config.yaml
n_layer: 8
n_experts: 80
experts_per_token: 2
moe_layers: [2, 3, 4, 5, 6, 7]
routed_scale: 1.0
vocab_size: 16384
optimizer: "soap_variant"
beta1: 0.95
beta2: 0.95
batch_tokens: 131072
seq_len: 1024
steps: 3669
Below are experts of layer 2 (counted from 0) of a mixture-of-experts language model. Rows are named router (the router's row for the expert) and show model dimensions 192-255. Each number is 50 + 12 x the weight over its row's rms, rounded and kept within 0 to 99.
After each expert's rows: a language model's description of what the expert responds to; "mostly gets" lists some tokens that are sent to it at least half of the time. This comes from a sample of Wikipedia text that the model never trained on.

# expert 42
router:51 41 25 37 42 30 52 73 26 52 43 55 39 50 45 63 87 26 34 52 45 80 53 51 43 52 52 40 49 49 45 31 50 41 63 38 41 46 51 51 58 55 60 27 41 67 56 46 42 46 53 59 54 53 66 46 49 49 73 54 44 45 61 38
What it handles: Word-initial fragments. First piece of a common English word split into parts, after the, to or a, e.g. res-olved, surv-ival, dev-oted.
mostly gets: " dis", ", c", " met", " man", " gu", " kill"

# expert 19
router:46 65 57 39 52 63 61 62 38 51 48 57 39 57 31 51 65 50 39 39 56 73 51 48 58 66 40 53 73 39 33 37 52 49 48 53 39 45 66 58 55 46 52 48 56 67 76 48 40 47 49 52 62 61 70 40 29 55 71 38 31 39 41 36
What it handles: Mixed numbers and connectives. Digits after minus signs in climate tables (−2.1), word pieces in names, and connectives like "that", "on", "in the" in prose.
mostly gets: "At", "L |", " Wat", "On", " % | ±% |", "an |"

# expert 26
router:54 65 72 50 50 40 67 49 33 44 59 51 35 41 59 44 57 46 33 54 50 70 47 44 50 50 44 71 56 52 48 42 50 59 37 79 40 57 45 62 42 44 44 53 47 42 60 55 46 63 55 72 53 52 73 48 63 50 73 65 45 31 39 45
What it handles: Pieces od, ome, ium. Word pieces like od, ome, ium, ene, red after a first letter in names and terms: Big-od, Mel-od-i, benz-od-iazepine, H-ome.
mostly gets: "od", "ene", "old", "ome", "ium", "red"

# expert 23
router:46 64 57 39 51 65 62 62 38 50 51 58 38 55 34 51 66 51 40 39 57 73 50 47 59 64 40 54 71 38 32 36 52 47 46 54 41 44 66 60 55 47 51 47 56 67 75 48 40 46 49 53 61 58 67 39 30 55 72 37 30 39 39 38
What it handles: Climate and date numbers. Numbers in climate tables and dates, such as 12.9 or June 13, plus separators in lists, chess moves, and compass words like southeast.
mostly gets: " southeast", " northeast", " southwest", " loss", " images", "| January "

# expert 48
router:61 60 43 32 27 65 56 56 43 52 35 40 29 52 47 55 63 59 62 46 46 46 56 60 39 37 56 63 60 64 60 50 55 55 55 73 37 43 63 30 63 34 41 33 44 66 60 45 35 53 54 47 48 42 61 51 41 28 53 58 42 64 43 40
What it handles: Numbers and quantifiers. Number words and quantifiers after the or a, such as two, one, three, other, all, first, several, often before years or times.
mostly gets: " two", " one", " first", " other", " all", " more"

# expert 46
router:57 59 51 30 60 57 62 53 38 65 38 55 54 53 53 53 72 51 33 40 42 40 52 48 53 56 45 30 57 40 68 21 40 42 59 48 44 54 46 26 57 68 38 47 48 73 75 43 54 62 31 59 50 41 62 55 65 43 59 45 24 38 26 15
What it handles: Commas and agent prepositions. Commas and prepositions of, by, from, with, especially after passive verbs, as in repealed by, produced by, operated by the.
mostly gets: ",", " of", " by", " with", " from", " from the"

# expert 31
router:54 65 54 29 33 69 57 56 46 69 58 60 47 67 36 54 37 60 68 48 58 50 53 63 55 52 56 60 55 68 44 51 25 42 48 55 48 50 60 42 50 65 32 54 70 66 53 57 48 31 61 51 56 36 71 41 52 40 55 66 44 51 40 60
What it handles: Time period nouns. Time words such as day, week, year, season, time, round and period, often after "in" or "on", e.g. "(Tuesday)", "A week later".
mostly gets: " time", " season", "way", " years", " round", " day"

# expert 62
router:52 32 38 46 47 41 44 71 32 44 46 63 60 58 46 45 75 41 41 62 45 52 47 36 45 44 52 36 48 51 44 34 67 42 60 57 46 33 54 47 48 56 71 41 60 80 62 45 43 56 43 45 37 51 61 74 62 64 52 45 40 32 23 55
What it handles: Word-start prefixes. Opening pieces of words such as re, un, pro, dis, qu, pl, as in re-pt-ile, ac-qu-ired, ap-raxia, conf-rontation.
mostly gets: " un", "qu", " re", "pl", " pro", " dis"

# expert 16
router:45 63 57 39 54 66 61 61 38 50 51 57 39 57 32 53 65 49 37 39 55 72 50 45 57 66 42 54 73 39 35 35 49 48 45 55 38 45 66 60 55 45 50 46 55 69 73 49 39 46 49 54 62 57 68 39 29 55 71 37 30 39 41 39
What it handles: Numbers and line-openers. Numbers in coordinates, scores and codes, plus sentence- or cell-initial words like The, On, new, and name starts.
mostly gets: "| October ", " Treat", " (w", " Calgary", "- In office", "On "

# expert 27
router:61 48 57 43 40 48 45 67 48 43 69 41 38 55 48 36 51 41 59 39 65 48 57 26 60 43 38 53 47 67 58 63 56 39 45 55 49 47 48 47 48 50 35 53 28 51 49 58 35 52 58 57 28 33 57 65 50 60 74 34 51 31 35 53
What it handles: Sports vocabulary. Sports words in articles about seasons and competitions, such as team, League, Cup, season, player, goals, franchise.
mostly gets: " Cup", " team", " League", " Championship", " football", " Championships"

# expert 28
router:47 70 49 25 31 57 76 43 55 61 63 49 53 63 36 30 69 66 40 47 77 49 54 47 47 32 60 53 48 42 28 40 36 28 51 64 31 37 46 49 64 45 42 54 70 60 72 76 55 28 30 64 78 55 69 44 52 41 45 52 37 50 20 49
What it handles: Vowel-cluster word pieces. Word-internal pieces like ain, ill, age, ide, ace following an initial letter, as in Main, O'Reilly, Chastain, fault.
mostly gets: "ain", "age", "ill", "ace", "ide", "ail"

# expert 8
router:43 54 39 40 59 63 47 56 46 51 38 71 48 69 22 58 60 55 61 49 67 55 30 31 53 56 26 56 41 51 61 56 25 41 43 74 49 52 41 56 60 46 64 23 37 55 63 41 50 52 48 64 42 38 70 59 64 35 69 50 55 63 49 42
What it handles: The word "as". The word as, including phrases like as a and as the, after verbs of serving or naming; also being, to be, her.
mostly gets: " as", " as a", " as the", " being", "her", " As"

# expert 39
router:48 73 49 33 49 54 45 60 41 32 40 53 47 80 44 46 52 27 31 53 33 43 43 56 68 33 45 37 46 54 51 42 57 54 40 52 34 34 65 44 62 57 50 33 55 75 47 43 30 50 55 54 44 55 56 67 54 26 54 41 33 36 41 49
What it handles: Prepositions with the. Prepositions and the article after verbs or nouns, such as in, of the, in the, at the, for, as in "champion in the semifinals".
mostly gets: " of the", " the", " in", " in the", " at", " on"

# expert 34
router:47 48 41 39 50 57 45 57 27 34 44 43 39 61 57 58 66 40 60 40 44 55 46 51 54 54 38 29 50 54 61 39 64 29 59 47 28 40 44 45 42 71 44 59 35 73 52 39 35 63 41 48 46 45 58 38 46 40 54 54 37 52 30 57
What it handles: Abstract common nouns. Common nouns after the or an adjective, such as construction, production, film, work, system, role, care.
mostly gets: " film", " form", " work", " system", " station", " music"